Weights of a small mixture-of-experts language model, trained from scratch on English Wikipedia.
Size: 14 layers, width 224, vocabulary 25309, 48.4M parameters.
Experts: 64 experts in each of 7 layers, 96 SwiGLU neurons an expert.
Training: a variant of SOAP for the experts, 216M tokens, 6592 steps.
Below are experts of layer 11 (counted from 0) of a mixture-of-experts language model. Rows are named router (the router's row for the expert) and show model dimensions 0-111. Each number is 50 + 12 x the weight over its row's rms, rounded and kept within 0 to 99.
After each expert's rows: "comes after" lists some tokens at least twice as common just before its tokens as in all text. This comes from a sample of Wikipedia text that the model never trained on. Tokens count by the router's weight.

# expert 27
router:54 43 53 41 49 46 72 60 41 25 67 25 38 39 59 61 36 53 58 48 30 37 39 44 45 39 59 64 45 32 54 45 26 58 53 38 65 52 36 66 56 56 72 51 65 37 37 48 57 34 31 49 73 32 47 59 30 48 47 29 28 67 53 63 71 48 75 51 54 54 51 30 55 59 44 60 66 37 56 34 54 59 44 37 55 54 48 45 60 43 37 42 49 56 62 66 37 27 42 66 44 44 38 60 58 46 57 48 45 57 28 45
comes after: "\n", " |\n", ")\n", ".\n", ".\n\n", ";\n"

# expert 59
router:60 46 50 44 27 45 42 69 39 44 47 71 65 61 57 51 45 45 77 47 45 47 48 66 55 63 69 37 41 54 54 67 52 37 40 62 61 61 68 72 34 38 65 48 64 51 42 34 55 48 57 56 64 43 44 61 46 58 44 54 46 63 62 44 53 50 49 38 56 41 55 42 29 58 59 54 39 54 33 56 34 82 56 44 53 37 29 22 69 59 52 62 32 65 57 60 29 43 48 63 32 32 48 66 53 35 65 60 44 61 31 74
comes after: " |\n", "\n", ")\n", ")", "\"", " MF"

# expert 53
router:71 47 63 23 51 55 38 58 35 59 39 24 56 40 29 35 50 46 37 55 24 53 58 52 47 40 43 63 50 43 44 53 48 58 61 69 58 48 54 37 64 51 58 61 49 35 56 38 46 67 61 67 46 54 37 39 32 65 60 45 54 40 48 35 48 55 67 49 45 41 31 67 50 47 13 61 61 50 71 68 58 28 36 32 36 37 76 54 62 62 54 35 62 53 62 38 40 68 41 49 49 39 51 51 50 57 44 44 68 64 65 50
comes after: " was", " It", " He", " he", " it", " is"

# expert 5
router:56 36 39 69 58 56 44 67 36 59 43 44 42 61 36 55 37 47 38 64 46 70 66 39 59 33 80 37 52 34 43 48 40 62 59 47 59 49 61 39 46 44 31 45 49 36 39 21 44 44 59 54 62 47 52 50 60 47 41 45 40 40 58 42 35 41 41 44 39 37 31 43 57 45 29 56 67 55 60 34 50 52 41 71 58 54 42 67 64 70 53 41 58 45 68 62 58 72 59 63 18 46 61 36 47 69 47 29 78 46 39 48
comes after: " a", " is", " with", " as", " and", " to"

# expert 12
router:64 45 55 34 32 68 52 68 30 53 51 53 51 42 58 42 53 39 61 57 70 74 39 44 63 63 48 51 66 51 49 62 30 40 54 51 55 47 62 50 59 51 55 68 58 52 61 46 58 43 42 54 40 60 32 51 51 55 54 49 53 62 59 49 58 44 56 45 58 58 62 33 70 60 57 57 48 43 42 57 47 80 51 62 55 41 52 73 58 51 41 54 51 52 67 41 54 57 46 22 59 63 45 51 26 39 77 46 38 61 57 28
comes after: " |", ";", ":", " /", "|", " —;"

# expert 29
router:52 70 57 64 43 48 65 57 65 41 78 70 66 74 47 42 61 40 44 63 47 71 43 52 51 66 54 44 67 52 68 34 69 57 50 60 44 45 64 37 51 47 46 55 49 58 74 56 29 33 44 53 59 59 41 60 48 49 51 61 62 73 57 37 50 38 41 61 46 46 38 59 49 73 41 52 76 43 30 33 39 69 38 41 38 40 47 36 54 58 45 60 50 51 49 62 39 46 54 45 30 43 51 57 34 53 44 44 34 45 39 58
comes after: " |", " at", ")", ";", " @", "–"

# expert 3
router:42 37 39 20 65 56 36 37 51 38 39 47 66 35 66 72 67 42 43 37 57 63 69 41 55 47 48 60 70 42 42 47 50 37 59 15 66 36 48 57 31 48 40 52 46 31 47 43 21 72 40 38 48 56 47 47 43 36 55 62 38 59 74 56 42 58 48 49 44 57 27 44 60 52 46 48 61 59 45 55 50 58 57 61 55 74 58 55 59 36 56 44 53 54 38 47 58 46 47 52 62 67 60 58 56 52 37 69 43 59 48 36
comes after: "-", ":", " •", "\n\n", "\n", "Scientific"

# expert 56
router:60 69 44 60 56 49 50 50 54 52 48 37 40 65 65 56 46 48 42 64 43 56 56 47 30 24 46 28 43 37 65 66 56 40 50 60 48 60 70 50 32 43 71 59 56 66 74 61 54 44 58 23 37 52 45 53 54 62 34 86 62 56 46 49 49 44 24 49 59 55 57 56 28 50 45 61 59 33 45 30 52 57 63 43 65 46 24 43 60 52 66 40 47 53 49 48 47 42 63 52 55 34 60 39 46 61 57 47 59 49 43 57
comes after: " the", " in", "20", " won", " for", " first"

# expert 22
router:64 46 57 62 62 53 35 66 33 57 34 69 51 57 40 22 38 60 57 60 49 68 62 58 71 41 46 73 36 68 43 44 45 63 55 45 35 38 35 45 55 49 50 52 46 45 54 42 52 50 60 62 61 41 56 31 66 60 35 38 49 46 56 66 60 60 52 65 56 72 51 42 49 29 57 36 42 35 47 56 43 38 54 42 39 41 57 46 39 59 53 63 50 42 49 60 36 49 34 18 56 37 66 46 54 41 50 35 53 56 62 63
comes after: " to", " and", " \"", " was", " is", " not"

# expert 49
router:54 61 40 55 61 53 56 66 49 55 70 48 43 57 67 54 37 49 33 44 39 40 63 43 50 25 49 49 59 44 37 60 72 48 61 50 44 56 61 48 32 46 63 55 39 66 53 41 42 37 52 35 42 66 65 59 68 51 56 74 60 44 64 46 52 41 46 47 54 40 42 37 49 60 30 47 42 49 61 52 54 76 60 57 49 62 57 53 53 67 51 63 54 53 48 39 58 47 65 70 48 46 59 45 45 73 41 48 48 40 19 23
comes after: " of", " in", " to", " at", " for", " from"

# expert 7
router:50 35 45 68 46 61 58 71 18 57 30 37 40 52 41 32 31 32 67 56 73 52 56 45 52 62 53 63 49 42 51 65 47 54 62 59 53 45 55 68 71 46 39 55 65 70 61 42 51 48 68 74 58 44 65 48 56 43 60 52 45 39 50 46 49 45 53 43 44 35 59 50 63 70 47 47 52 44 45 51 61 73 35 54 47 61 29 43 61 35 37 50 32 59 59 45 35 54 45 42 60 43 42 55 53 48 37 38 79 43 54 38
comes after: ",", "20", "19", " However", " this", " said"

# expert 37
router:53 51 56 46 54 52 52 52 59 63 38 56 33 46 55 37 39 66 44 56 51 44 46 49 51 56 52 45 33 40 67 58 68 38 32 71 64 54 48 55 58 41 47 49 66 31 61 57 71 68 68 66 54 46 48 56 37 56 41 54 59 24 51 59 54 55 47 62 67 44 59 78 64 69 50 62 78 45 65 67 60 51 45 39 42 52 53 46 20 56 60 52 60 49 37 52 48 44 43 43 70 47 53 60 44 68 57 31 46 49 64 58
comes after: ".", ",", " where", " The", " that", " He"

# expert 23
router:37 52 38 63 74 48 74 52 41 45 54 39 63 48 29 61 36 55 37 45 29 59 59 29 58 40 38 53 55 45 62 60 48 79 30 45 60 63 35 50 52 46 63 53 61 54 45 24 46 49 63 38 47 41 35 55 49 60 53 59 58 25 54 44 53 54 39 49 48 49 70 58 34 51 55 60 58 59 60 35 50 50 46 43 65 76 52 85 38 66 62 49 64 56 69 56 71 61 58 53 46 57 62 39 53 60 39 46 63 56 20 38
comes after: " with", " of", ".", " and", " is", " a"

# expert 0
router:45 55 47 51 60 55 43 27 59 47 36 80 61 51 54 56 57 82 69 34 47 52 40 59 51 48 68 64 44 42 65 59 74 69 40 55 53 47 43 48 46 66 28 27 31 52 62 34 44 46 24 40 48 70 54 63 55 57 53 40 63 61 14 42 23 49 65 69 44 52 39 56 30 49 53 47 54 51 48 48 39 40 48 50 63 40 52 29 20 65 45 55 53 44 61 66 32 43 74 34 51 43 62 53 67 47 69 67 49 52 54 53
comes after: " the", " of", " St", " in", " de", " at"

# expert 30
router:50 57 42 59 47 41 69 69 71 54 41 41 48 56 63 69 39 49 50 51 64 64 58 38 45 54 47 40 44 40 45 64 50 50 44 45 52 46 56 53 50 55 62 61 44 48 38 58 40 36 67 68 52 41 66 49 44 50 50 73 52 54 61 56 38 58 44 48 57 51 41 47 28 59 52 32 54 46 65 40 42 49 37 14 37 58 39 68 42 54 38 62 44 45 56 51 41 52 50 66 20 46 49 42 65 52 50 82 56 59 38 36
comes after: " the", " The", " of", " for", " on", "'s"

# expert 1
router:19 36 62 45 44 69 56 50 35 53 41 37 43 28 52 64 51 59 32 49 59 40 50 42 33 46 47 43 33 48 44 47 57 71 51 42 64 31 36 65 65 59 30 39 46 42 57 58 57 58 49 54 43 34 40 41 33 48 65 33 42 43 59 27 33 64 56 52 28 47 65 45 52 60 52 46 36 60 45 47 68 21 49 54 71 57 58 51 65 59 69 67 55 44 50 30 59 45 83 61 66 44 76 29 62 37 53 41 70 35 38 53
comes after: " ", " (", "–", "°N", " /", "aged"

# expert 24
router:43 58 62 61 77 67 58 46 41 39 30 52 59 50 42 70 53 36 24 25 73 36 61 42 23 58 67 64 54 45 26 56 65 57 57 40 33 56 35 51 54 39 40 58 32 61 43 60 50 51 37 46 55 53 56 50 41 37 43 36 41 49 38 66 55 33 49 61 35 55 48 62 44 37 41 55 43 66 61 65 56 40 63 73 59 34 50 50 44 57 80 67 63 30 57 64 42 74 41 37 58 46 49 55 51 53 30 32 63 40 50 54
comes after: " the", "==", " (", " in", "===", " \""

# expert 50
router:43 42 58 47 44 28 39 38 57 57 56 50 56 38 51 53 41 72 60 20 51 53 48 47 59 41 61 43 54 34 45 62 39 48 32 64 35 33 34 61 54 57 67 35 42 50 52 57 22 60 69 61 46 68 78 38 45 49 36 69 49 38 32 34 47 51 37 56 56 43 49 33 31 47 47 59 49 54 21 48 70 56 33 29 39 57 61 64 45 55 30 57 37 47 57 57 52 49 58 51 29 54 62 71 55 32 66 55 16 34 31 63
comes after: " |", "-", " by", ":", " and", "|"

# expert 36
router:54 46 35 36 48 56 32 54 44 59 42 35 46 46 54 43 54 44 47 51 62 35 63 53 51 49 47 38 66 46 63 46 52 55 50 52 55 47 44 40 33 59 48 45 53 43 53 59 35 49 92 67 46 30 45 45 28 41 51 49 48 35 36 44 57 45 51 84 35 50 57 60 59 37 52 40 37 46 64 63 62 38 55 44 45 35 60 33 21 30 42 41 29 60 37 58 44 43 39 36 61 48 58 48 57 60 39 64 77 38 52 36
comes after: " the", " The", "The", "'s", " his", " this"

# expert 8
router:37 41 69 52 45 68 59 37 30 59 33 62 41 71 31 52 50 41 35 46 42 60 48 58 54 47 70 71 42 61 58 58 40 51 32 54 58 50 52 53 62 59 43 49 57 61 52 39 52 49 67 49 36 50 39 59 46 50 60 47 27 55 69 25 47 74 48 45 64 51 61 52 69 77 63 53 43 57 41 37 68 36 51 66 58 32 51 63 56 38 60 29 48 59 48 48 57 42 68 26 42 29 57 44 36 41 61 53 47 35 57 65
comes after: " ", ".", ",", " (", "–", " ."

# expert 19
router:63 48 48 65 69 58 45 68 50 41 27 43 39 40 38 34 34 33 48 54 49 42 46 55 70 62 50 44 58 48 56 61 44 67 48 37 43 58 69 45 59 49 55 46 52 54 56 70 61 71 64 60 46 23 38 45 54 34 46 64 44 54 65 27 61 63 33 39 45 37 63 44 37 51 34 54 50 27 58 52 68 39 63 61 56 34 36 43 54 39 45 16 41 62 48 38 54 49 39 52 50 52 56 59 35 73 62 40 78 67 65 52
comes after: " to", " he", " and", " also", " He", " had"

# expert 34
router:45 61 42 47 65 55 71 41 36 51 42 55 42 39 40 64 64 39 47 52 57 48 51 64 41 47 42 43 44 54 74 44 27 47 32 57 66 55 27 41 43 60 56 66 41 45 43 55 38 70 49 57 33 61 43 66 49 51 40 34 55 42 60 47 48 53 58 45 56 46 60 75 58 67 54 59 57 54 57 55 56 57 54 69 67 54 68 49 55 63 68 50 58 66 43 20 62 33 58 55 55 45 51 31 49 39 38 79 44 32 52 68
comes after: "19", "20", "18", " (", "–", "17"

# expert 43
router:56 45 48 21 43 29 39 48 32 64 41 69 51 55 74 62 62 44 27 57 56 53 56 56 62 50 43 63 70 43 43 51 43 45 61 17 63 48 40 31 54 53 61 64 56 61 46 56 31 50 55 58 52 45 41 39 27 31 46 50 36 59 49 51 53 62 55 50 44 70 29 56 67 61 50 34 53 48 56 42 42 47 55 43 46 54 51 45 42 24 35 31 42 46 45 43 38 36 41 60 69 38 52 56 52 57 61 69 50 59 60 52
comes after: "-", " |", "|", ":", " •", ";"

# expert 57
router:30 65 54 41 33 57 38 47 55 63 77 57 52 43 47 54 43 56 48 54 60 50 44 36 54 64 54 43 49 60 40 31 60 60 60 57 53 61 58 61 66 52 47 49 30 57 36 39 55 45 46 73 69 54 70 49 58 48 27 64 37 41 50 43 58 54 72 50 43 56 37 51 52 27 70 55 44 27 59 55 63 41 34 53 37 46 62 34 57 68 43 66 41 32 72 43 27 58 44 59 57 59 46 51 45 51 44 46 35 47 50 50
comes after: " the", " and", " a", " an", " The", "'s"

# expert 2
router:63 67 39 59 53 60 44 73 34 40 71 43 64 68 54 53 49 42 45 31 38 67 40 63 45 73 36 43 36 54 53 30 53 39 67 58 50 63 65 54 31 50 77 55 55 55 33 58 57 30 46 61 45 44 52 73 60 57 56 56 43 63 72 38 63 17 67 31 42 46 53 68 41 62 47 52 46 48 48 37 55 63 31 46 66 36 48 59 54 64 60 49 34 61 66 45 30 24 53 61 57 36 42 49 59 49 57 50 43 48 46 43
comes after: "1", "2", "0", "3", ")", "4"

# expert 15
router:52 37 59 34 66 50 69 56 33 43 67 56 52 57 55 34 67 47 45 51 68 54 36 53 54 36 41 41 45 42 37 53 50 52 57 46 55 59 72 58 44 50 67 57 49 75 45 56 55 42 43 66 47 39 39 57 52 51 52 54 42 64 39 55 56 71 29 42 45 42 43 42 60 50 24 34 72 61 27 28 40 64 69 36 58 69 25 30 41 41 64 34 47 39 43 53 67 71 38 71 62 44 29 37 19 62 57 43 41 47 65 64
comes after: " ", "0", " |\n", ")", "%", " JPL"

# expert 20
router:37 56 43 69 39 75 48 50 27 51 35 45 49 50 57 67 53 38 53 54 42 56 42 50 49 42 62 26 48 49 46 63 69 42 41 57 41 66 62 47 54 44 53 43 61 78 30 43 54 46 53 63 38 43 35 41 44 60 42 58 44 64 56 43 49 66 45 50 68 53 58 69 65 30 66 43 51 53 43 32 38 29 56 41 63 51 36 56 53 30 57 34 43 67 59 70 62 36 43 44 18 51 42 35 46 56 51 40 56 48 49 64
comes after: " ", "–", " $", " a", "10", " ("

# expert 33
router:69 38 47 47 59 58 46 57 39 47 64 49 48 29 55 52 59 47 68 47 56 43 49 49 25 54 43 58 69 70 53 51 39 36 64 50 51 43 38 62 52 59 33 55 33 46 53 55 64 63 42 57 71 55 57 60 51 60 58 40 54 50 39 62 69 55 66 41 50 41 66 54 45 65 54 49 33 45 46 64 48 58 43 43 75 41 50 60 49 76 60 65 59 66 38 26 67 49 32 32 77 54 37 32 50 54 55 50 58 54 62 37
comes after: ",", "|", " in", " |", " January", " May"

# expert 55
router:50 42 57 30 64 56 63 25 62 62 64 65 49 64 65 40 40 40 44 45 36 47 49 52 62 55 43 33 58 31 31 59 62 60 64 34 49 34 42 42 34 52 55 55 43 43 35 44 43 47 49 68 26 61 43 56 41 30 54 61 48 60 49 33 20 45 24 56 26 63 40 49 59 73 22 32 49 72 74 28 61 35 66 61 56 74 47 46 52 46 48 21 51 55 39 59 60 56 36 52 75 46 73 49 48 59 52 51 53 47 58 45
comes after: " |", "|", "%", " +", " −", " Total"

# expert 18
router:55 37 41 60 68 57 58 38 43 64 56 36 51 47 50 53 55 51 41 62 47 46 33 45 41 65 40 68 39 49 53 39 67 60 52 41 55 52 68 40 62 51 75 26 56 40 56 21 49 42 39 62 60 44 47 18 50 60 67 37 48 37 35 52 46 60 33 62 49 54 44 45 43 58 18 60 56 74 59 50 41 46 70 45 59 63 50 41 63 51 66 32 49 66 36 33 54 48 48 63 69 39 40 44 51 71 36 57 51 61 28 42
comes after: "==", "See", " and", "\n\n", "===", "Early"

# expert 60
router:43 71 44 55 57 66 54 29 54 34 21 70 38 52 69 51 53 68 33 53 47 66 49 36 42 37 58 50 46 51 61 47 55 25 47 54 31 66 41 49 47 48 54 62 57 60 58 55 41 38 41 59 50 72 50 31 69 39 51 46 76 78 43 64 47 44 56 57 50 75 60 51 62 42 66 46 44 34 41 56 38 50 58 62 36 54 38 38 27 44 56 59 58 43 43 46 28 62 41 62 61 45 51 40 31 49 64 44 32 36 33 57
comes after: " |", ";", " (", "|", "===", " \""

# expert 31
router:52 44 49 53 43 36 77 58 49 36 66 35 48 38 65 54 58 44 61 40 50 31 30 48 54 41 64 61 51 42 42 32 37 59 59 48 56 70 46 69 59 48 54 37 60 46 22 63 68 41 39 17 79 23 39 66 61 52 54 34 42 32 44 69 45 52 64 40 62 58 40 38 56 54 62 52 37 40 28 63 56 66 41 52 58 54 35 40 53 60 61 49 46 49 42 64 46 42 39 64 37 57 35 46 53 37 26 41 49 73 68 60
comes after: "\n", " |\n", ")\n", ".\n\n", ";\n", ".\n"

# expert 26
router:51 50 42 77 45 69 34 70 63 63 56 39 45 51 36 19 32 61 36 64 58 43 43 37 56 36 59 47 40 40 56 38 55 59 29 54 40 37 44 50 71 39 50 37 57 47 53 51 66 50 64 71 60 24 51 38 39 49 31 59 51 38 76 41 43 47 41 78 36 37 65 68 60 59 61 58 55 48 62 51 62 40 30 34 40 44 49 59 26 58 62 47 55 48 47 47 49 58 43 32 55 70 57 60 55 51 48 25 65 39 59 71
comes after: ",", ".", " that", " he", " where", " which"

# expert 48
router:64 58 69 48 45 66 52 56 36 36 70 75 37 72 70 35 34 31 48 52 35 33 54 49 54 46 59 45 48 31 50 53 61 57 62 58 50 55 64 54 42 58 54 36 44 48 50 35 50 26 46 61 28 42 50 71 70 25 63 61 62 61 52 35 49 52 39 47 30 55 50 69 60 65 30 53 59 47 57 45 48 49 51 54 55 75 54 62 64 41 24 51 56 59 37 63 59 43 57 48 62 50 51 50 41 44 64 43 72 46 62 57
comes after: "0", "%", " |", "7", "4", "8"

# expert 35
router:53 61 41 37 39 44 38 51 23 27 34 50 43 52 49 38 57 47 50 48 63 46 50 70 54 40 57 48 50 41 40 70 48 49 60 60 31 34 35 83 43 68 38 65 48 75 52 39 51 53 36 65 41 33 49 53 46 37 63 41 59 58 68 34 63 52 55 43 45 65 69 65 46 58 37 47 42 73 63 44 72 53 45 51 40 68 72 48 63 53 41 31 31 63 32 58 33 37 44 39 42 59 38 45 36 39 66 51 64 40 61 47
comes after: "1", "0", "2", "3", "4", "6"

# expert 61
router:62 54 62 53 66 41 50 56 48 59 56 37 38 44 25 40 57 47 51 69 32 64 43 49 47 66 32 58 59 60 73 75 54 64 47 74 54 55 60 74 45 75 42 46 47 57 59 52 44 67 57 63 49 39 50 47 23 61 47 60 48 42 52 40 57 59 67 47 49 52 35 54 58 54 41 54 51 43 58 43 66 38 57 50 59 30 63 44 45 47 45 36 50 54 38 57 61 44 55 12 56 40 40 62 50 54 36 70 82 42 48 36
comes after: "20", "19", " in", " of", "18", " United"

# expert 10
router:40 39 43 67 54 74 52 57 55 64 55 51 53 58 28 49 53 73 34 52 43 51 21 55 42 64 47 78 45 42 47 62 52 29 54 47 41 40 58 49 56 35 52 56 42 36 45 49 37 73 61 65 30 53 43 54 41 51 54 63 31 70 59 41 64 63 63 63 41 52 73 51 50 37 40 50 63 60 66 23 58 58 43 42 76 41 58 32 58 34 68 25 52 60 69 42 34 24 41 52 68 33 53 58 49 43 41 66 48 56 61 47
comes after: " ", "20", "|", "19", "–", "12"